python train.py --balance_bias=false --vocab_size=8192 --learning_rate=0.017 --beta1=0.93 --dataset="wikipedia_en"
Below are experts of layer 4 (counted from 0) of a mixture-of-experts language model. Rows are named router (the router's row for the expert), up (a neuron's input weights, with its number), down (a neuron's output weights, with its number) and show model dimensions 0-39. Each number is 128 + 24 x the weight over its row's rms, rounded and kept within 0 to 255. Numbers have three digits each.
After each expert's rows: a language model's description of what the expert responds to; "comes before" lists some tokens at least twice as common just after its tokens as in all text. This comes from a sample of Wikipedia text that the model never trained on. Tokens count by the router's weight.

# expert 44
router:154161119149155126122113127096177110139133116151152150171101136163104109173161098081136137176121146135152131112124137132
up0:104114114146129077093123135154099064130112147140126126163137107145112132138115133154113141140141109126118145122113098174
down0:126143153142104118086090138108105138154141108146122090114141124145129099114148105129111154138106174122140148122114189123
up1:146150128129126110087071134151153097108099114142149129139085120145105154158159159145134125150135146115123107139157159084
down1:096102108085112132113123150148135086142104115123135128120104088095123118137166141132095144140138159095152132144140092110
up2:116127132135149175123161097123131137109133119128135167177110117145137111188164102116128091143080139094167117116166150125
down2:090121105139136080134194113131142124134135086130134117147142140105110107123135091137150172174168120150123110128083116111
up3:143120153123119113115097155121120103132119141131101120107111118107148123118114120154154168154115124137136144127151109142
down3:172155115112141130158120110107169102100093126126134132118089145096154119135091158111109096149127138125094145128097179131
up4:100140109146118125135119084105144114108165135117153146192097131126136120141101101126114142135150118086161137100168141156
down4:112146141142120117097127125120141133102063131070158102154125166140084060160127099175153165125137112167168084154145110128
up5:159151117130119078088150118086143102100150129129121139133099129116148150125158177106165108129087108118106131155139113107
down5:100144127160142120118115149087143137116138099107129120109152106140136151117126159157135137141133123099151097098122153119
up6:121111162163129151129108135124143129148126178123188166145109118134128104131142115123109143136092132151124106133114114146
down6:117148132130083152132130114094183112126123119115139176131106102140066151103054162136115119155144153151097161148087092165
up7:121109089106176124110129117151096140092119129128141139116092183111105103132096081127137162125095097111125154120158129128
down7:114151162126106134122135134134111153122175128154146171121155179128140119178117125135145141115095099099151151080178155099
up8:116124090114147131142111102128128131142124158127133141112100128173112142157107166194136116151107121147122158117138113169
down8:125131150096129139146156119153111121163101143176116130143143120144139097125168139159118138109118076128149129156121167115
up9:173106108107115173113185116115143104134138130106186136138143119149119144129138125102138131131111132118097135123067141169
down9:073135112050100138116116129100131106136167130137102141154089145099169110109102149126137128128110086114121132100138103108
up10:100139127124164078118137144090160117137102123130116124132138108120183122142132129127158157161134144165083151166164081144
down10:156113101110127094141134127102116132141134088128149116127106131113149110125105161113128138109134172159133135115134101097
up11:094164136118149127113109110103114153118147157129120111112117076137180064130139140122165152116105117116112116132107173115
down11:111124085121118144107077144154113116088158099110113171096133133142107132163146132123111117099121119150101134120140168135
up12:140140156111103177116110139179106110131103162109117134147118156126114069096097156115123129138124136081098124115120137107
down12:138088103094162115133126096192130107154088145107111167094153155082086109111120160118117124128116112142123145146145139144
Uppercase codes. Uppercase letter pieces of country and other codes in tables and lists, such as TU-R, A-RG, GU-A in rally results and athletics.
comes before: " |", " | ", " ", "; ", " | S", " | G"

# expert 58
router:149130135124110118105149126157110087155119094133125143122143170088169109089170087119117174114125132109141105114100150105
up0:131132130107126109129158141123175086116127124107108111124084121117157100151126123152095129108160109129154137126110129122
down0:192142110131131130124171141146108110102104101139126074117120126093107107154144153147158182147133091117145127083148118085
up1:098093130146161136114117116129081131108080117134120143126114155113119098159160147107109120133092105176188119126120145119
down1:116124135150122130133107114073160126099144134126111151146153128170128142159155118131167143163166122125169126152104106144
up2:130100122146125121077127153102110100062150103084145149112091101153143123140144134089092148120131162134104114108107158138
down2:134096078132114076124150146128113130115170111111119148146132145138109175152082166182146126123075193113097133115120138116
up3:138089148126145123118138083103145162114163133123111095100137100155132055139165134115161104180053136126167116120139144092
down3:103163143152129109149146095124100113108143145161129145127094136204101093114111157155117157155128095149149102111141166097
up4:136121106124150104130124112092103120162134196100114090123134117118110119121117146149145097108128132141123116145131069127
down4:127109155138114070137109105159131122152129087121118144116171093145118128088109117110122058122138118097138111126112175136
up5:196160120139080099157125136089118148112111124139149141163119150132129146125119088146117106149169102097130161095149107129
down5:100111148069117145104138126117146143129125156116175085140158144122132158097121077143127130111118154108082141127109117123
up6:149130154136135109157107137120118142150120081106127118129123083126110094154139141103099129150168162098146132150084133099
down6:166137168117117103134169138142159111123085176149157125133123145116119136129121148162143100114114116147112146100124095138
up7:151134114161129089113155159125135123147090148106097155096112098135090114117135175143118125116141098123102097150121103106
down7:110141114102142113136146132117133130115135130154113144137149134131132166119117126125177118138133167163122136115143145121
up8:175141167150097110141129138112196106139158111124124160109142154131137058144128141177157149134133147130123112146129127130
down8:140117143127131094181148169189118138134144147162138076111134085099090087115155124120108127100132167116110102143164133126
up9:137151149159142116139130148141087092145072075113109149111168123129148125095100145114097158159151172110131126139163147126
down9:101110127137137077129129129151156108140136089156125107152083115132105116069128137111146136123146133104150157110123135093
up10:140155152095149161106070182139124139173103140134138157111111141137107112150118128126124133115081103143120124137105137144
down10:174134100137128085176093179146080157113075072116129088096122176136138125152107163126112123154095122111128090161159103125
up11:109102129122120124126116127124124107126132152133100123096120124142131132122136132143108149126120084150153130139115177126
down11:145124131124134158102172136133113117168130106131168110124121140107153142117143102146130119145131161109107104143111113094
up12:114108118113133159121138118107114112134125174138155119144123110092149112134091157140150118134129104118114150090127138139
down12:132100107148110094123153096122139134109113151110173115109120142127101111109133113143067128158153110119135131116137104128
Date components. Day numbers, month names and commas in dates, e.g. April 20, 2010; On 20 July 2009; in September 2004.
comes before: ", ", "2", "1", " June ", " August ", " March "

# expert 28
router:143124142107155113100167158175150129105140137087160134118140142154144101118091147166120110110115160132116101110111174168
up0:185096150146130087161136133129128114102172128117153111133116132108095106175137123118107106126120167087169144119124131150
down0:120143085110103122138129113149120133128165115115155132126143133145095113099123160108110180149137097126112134103126142201
up1:149159136121112170085119124120123080121159133146166109094113161109089152099162145100114139152128127127099115133074087096
down1:152114107116137133142120111115109127097139143159119126145130106155100137169172135131124132105094178142162142125117119130
up2:142112133143188146103098109150115128106126108141106136128147128111128155134125163113129143133089121156115131143132130144
down2:117120127146115132170124144164131129206148116158123198166095141138110088123115126109132139107113113143120128129144118149
up3:093128152126145067136107139132154113130126151128110096108143123144117102151129120121107136124140110084138105129124102097
down3:100136154088107139147180107102138097066129083123129147148148105126115124115135127140131138157185146142171117136108127088
up4:118130110119176141149092119143094165169117141142119117112146130124070141120119111125085125091138092133136162128139125173
down4:138153134118174113159147152135098133130134162112115140129118103121122159144145116117121145120136121121130125090123143123
up5:143109105157163155086166130101083143114132151123158143071119123124050159147111129153106122142110102178124112137141113101
down5:147154099138177117127128173124133134085134097164097095114113121121141125141129107093119152120114100157140117116093173185
up6:138121079133053136147208120098151114104145146132117134120122117136139112103102134146134145085155167097147145154096119112
down6:147165186149125130141149110095095091153117129125183128142134139083137129122156167163118108111107132155116086155085193130
up7:100125142114108145153134140160089118122163153140143147149114124129159147125130140101125106087125120119133117135131126107
down7:155084166120130127144184135109091120171155108106157101078171168117156127134107150130106146111131164125122124087170137080
up8:120148159140193095107130119148137117118154110113092166149104140155088147093171130131138149165121119155149125145099119160
down8:114138118116121071125166129119111096158118162128106176105154082130141127164117149116128121104134135119153110125133137184
up9:133144075106114101064143099121156146151121096137101122120164115114143071106164150127089115149140119135102131156113141109
down9:101134138183116097140121146120151128103155134076134094137142121119121166130110131094151125128050135135135120113098124116
up10:123107087048185143146163093168111128093168158140122142167132098151157137124129092132131137125113129117120142107150129166
down10:126149138166127141125072124119145126141091150122155110090131131114092101141123139147123111104094126079149109140160130085
up11:093112109184100148163104172135155132131147165136123134142097115135147155105122121113128170069136137109126178147119162101
down11:117153108132125115139144135122116123123118151168130113116146134150167099088089107113099117106152119126091092144145157130
up12:132157134183140125152124095147123152033103126117147149140084142082127131126113115112110113155129156091119160158109144100
down12:148118142097144110163121130139112098131141110156156129140195127160133095126099133173146117109126108131108113129125129127
Spacing before numbers. Spaces, separators and month words in tables and data just before digits, e.g. Senate District 10, February 7, coordinates.
comes before: "1", "2", "3", "4", "5", "6"

# expert 41
router:133162072144134138099148128107165118092098127143141135115103145090127135138098160151151126119137108148092112160140160112
up0:090109183129148121148143164106142142168103122145147140159134132123113146133188143146139131121085119159115168151151124173
down0:128125100140151092164137129164114148096125143136148122117123152117123129096097144094174167186120114132152151148141165101
up1:121154115085135111120165130164154142144150108095158128139116119151141073136164127107110133124131142105137136087137151147
down1:113128140118130154149110133123115109153126142127109134133132134145178125144109118125149138141144140111144127134125125082
up2:100107123115149144118107116140091169077092132110116075121118135141135128138099124105122123120130159146126104133133140121
down2:137148109098096145114120128103128176144127112117090097125128126113137123140130096131126124156132159168126123166126159158
up3:141131095131119142129148163112106118109133124091113127153134114122165131145094128138151134142141136157123123128114110126
down3:134125125110148105131143104096129118108131107141124137131155128119127131124136131148097128075124160110137161110133148140
up4:129130150128113151113127155147152146108166091127121114127158085171140132146127166098137135117119135124102108141118148117
down4:134156170127146178143072115132138126110123123158112142100169086109146139163139100125106179135137130122118133088161132134
up5:106152107145106187111138121153113169101112133129120139135136116106134176118141146126139130072120144108139127128145156154
down5:142165119140116146118139151122125171112115145108138105110110135127141123115123111134099132116105131142137178097131133141
up6:134088111115112137156141128102067170152128158103120144146156131133111136147076165106128131137167141098159110150098121106
down6:119120099160140102100135145121136120136105148073131102147145141105128100124152130121137091155113175126144147102076163135
up7:135094127144028139173098118127182098136180105128120131149142145152144126073170063184131121117153115141092111092111098125
down7:142111130106162141165136125132119166149141113145128163132085095105142139145070142094109182077127135112107140168139120192
up8:107106141101100080141120105109114151112133111098118188101153087140087110112159115080132096141104108137116161148150116108
down8:112142128162118106158127085086123093096086103088116140112142112146125153113082100153162171114157114116163140141128148104
up9:172133147112096105086132128203161146144139091161094147118114109139124119116121124135125164121121106111088060111139129143
down9:149130111169118124124120097109111129145141132108124092127116138108101094136119123131143117169146132143135145128143099073
up10:150118110121140226126145147178118100146154128125151127113142133098075116155134163123159123142123120156141144143089134138
down10:064110114116093123130134156117156109131138100137175097077123113141139114161095074126147168124126131147145124141089144121
up11:125088118127134167089089125168129146136147095112163122087127115131082130154133153075133124165170141103146143102089124111
down11:096163102163092142134098122125108125106155119147091131086126100142096094115139101109138126150140092151084146113140153139
up12:128109104094135101128120111122118148154131145117110137122156131124168126114108158142083155142109144135150150145111154106
down12:146119133122144116114129127175107114157136122145128178133173159123130137112139156097119147171123121102169117147158170130
Plural noun endings. Noun-completing plural suffixes like s, ations, ers, ies and whole nouns before punctuation or headings: Populations, Generations, operations, people, force.
comes before: ".", " and", "==", " ==", ",", " were"

# expert 1
router:139097102121179139133142130116098093130107121132150185125116129111141124167132155140149144158132142104083159119108122128
up0:110117151114151125139136129108104168114111122144155127125127106114104108165106125125142108139137126169148174120155139144
down0:121104097148121132150127127107092155122145141137080075144083108185123087097118069157169116117148129121145144125108144132
up1:144098132141166136096147139097098090135108185100145166176159103120066117109150117083086134143127099131123161106141124091
down1:087112132120156113142151088109135100111076120153119173093160101097166122117163175125159150099165133112115109129165146129
up2:146120109147138135112148131103102103159080156123124128151102096097161168139133112150092139150103112144148150137112100135
down2:105145121122149099155142087101129168114088096166100117102159130151125119109150177108169129133163150144115132122142122102
up3:121110115142165149120152111115128125111111140150150145189117120120104121108166152096082131101119167131104150165140139093
down3:148064151141094118118114152116142146101115096141134145148133108151138144123144141123156152149144098138126119112155135108
up4:121100142132178126110102096082115132121124111148133144111119119113129112136170112152165136188102105155158124164096156106
down4:088195105115110086128103127126125077139095097168095117118127138120094164114138137161157082144150115161111122119151112142
up5:169112070093104144130133118119180122131170166146102134155141114130109110100192120134142102123109129094198134139119115150
down5:077128134168148096139088154113108112138119092091155153171134117118134127120087102139147098141148092143092152107157131114
up6:153148105167104134150112106120119141152091148113105076081123097149125068160116120114131136130154110153178140119149179135
down6:119142153192112114130102177141135155144129104119169116153174132137157148100181118135129108150118140150106093094125152143
up7:111123145156108142082147098111139155117186154141103114148134109171109111155115136111094155114085116113145165101135153137
down7:099136115110116139153121150133085151098181138111106119132147102108077119088132128124145119137114125129128141114087123105
up8:107119093104149141114147103117139115169126136099128182162102106161127167161066153101117126095145133141131121100146130172
down8:098133140122110126123117128126170119093143116135153145131115126152089149168144130089079087100167121149099112101113123124
up9:177170091122153112157137125145141085102116127092105144104150148089109118112124094119148109135103097135124112135164139149
down9:160126186140117137125133127095127170116078156162096138148144126142127160101146140152136115127144163111140098100143111086
up10:160161150066109111119131098150139107128139130157154130144120125157146124125109109149112119109114149101134148112125140155
down10:131160139112136107113137134088154138088124149122179096128081096085148144157086147101130146157150111159111129140132146144
up11:126125173134144103144114119130089141162172142108153110140132137110130162144115090145092104146091096109116134176112124120
down11:138123147121113141123090113147133059146089106129121094129136146113156133104143127121142170158134106099137102116165132081
up12:120130067142162128157161114159124134106132109122094092137132141145143125130115126191172086120158160117111130101137136159
down12:144138144165136108169158115093085135171102128098124126107133135104133128151106143155152139110152113126118094132116132141
Table and heading delimiters. Pipe cell separators, closing parentheses before pipes, and section-heading equals signs in wiki tables and headers, e.g. ") |", "===", ";".
comes before: "\n", "\n\n", " ·", " —", " Chevrolet", " MP"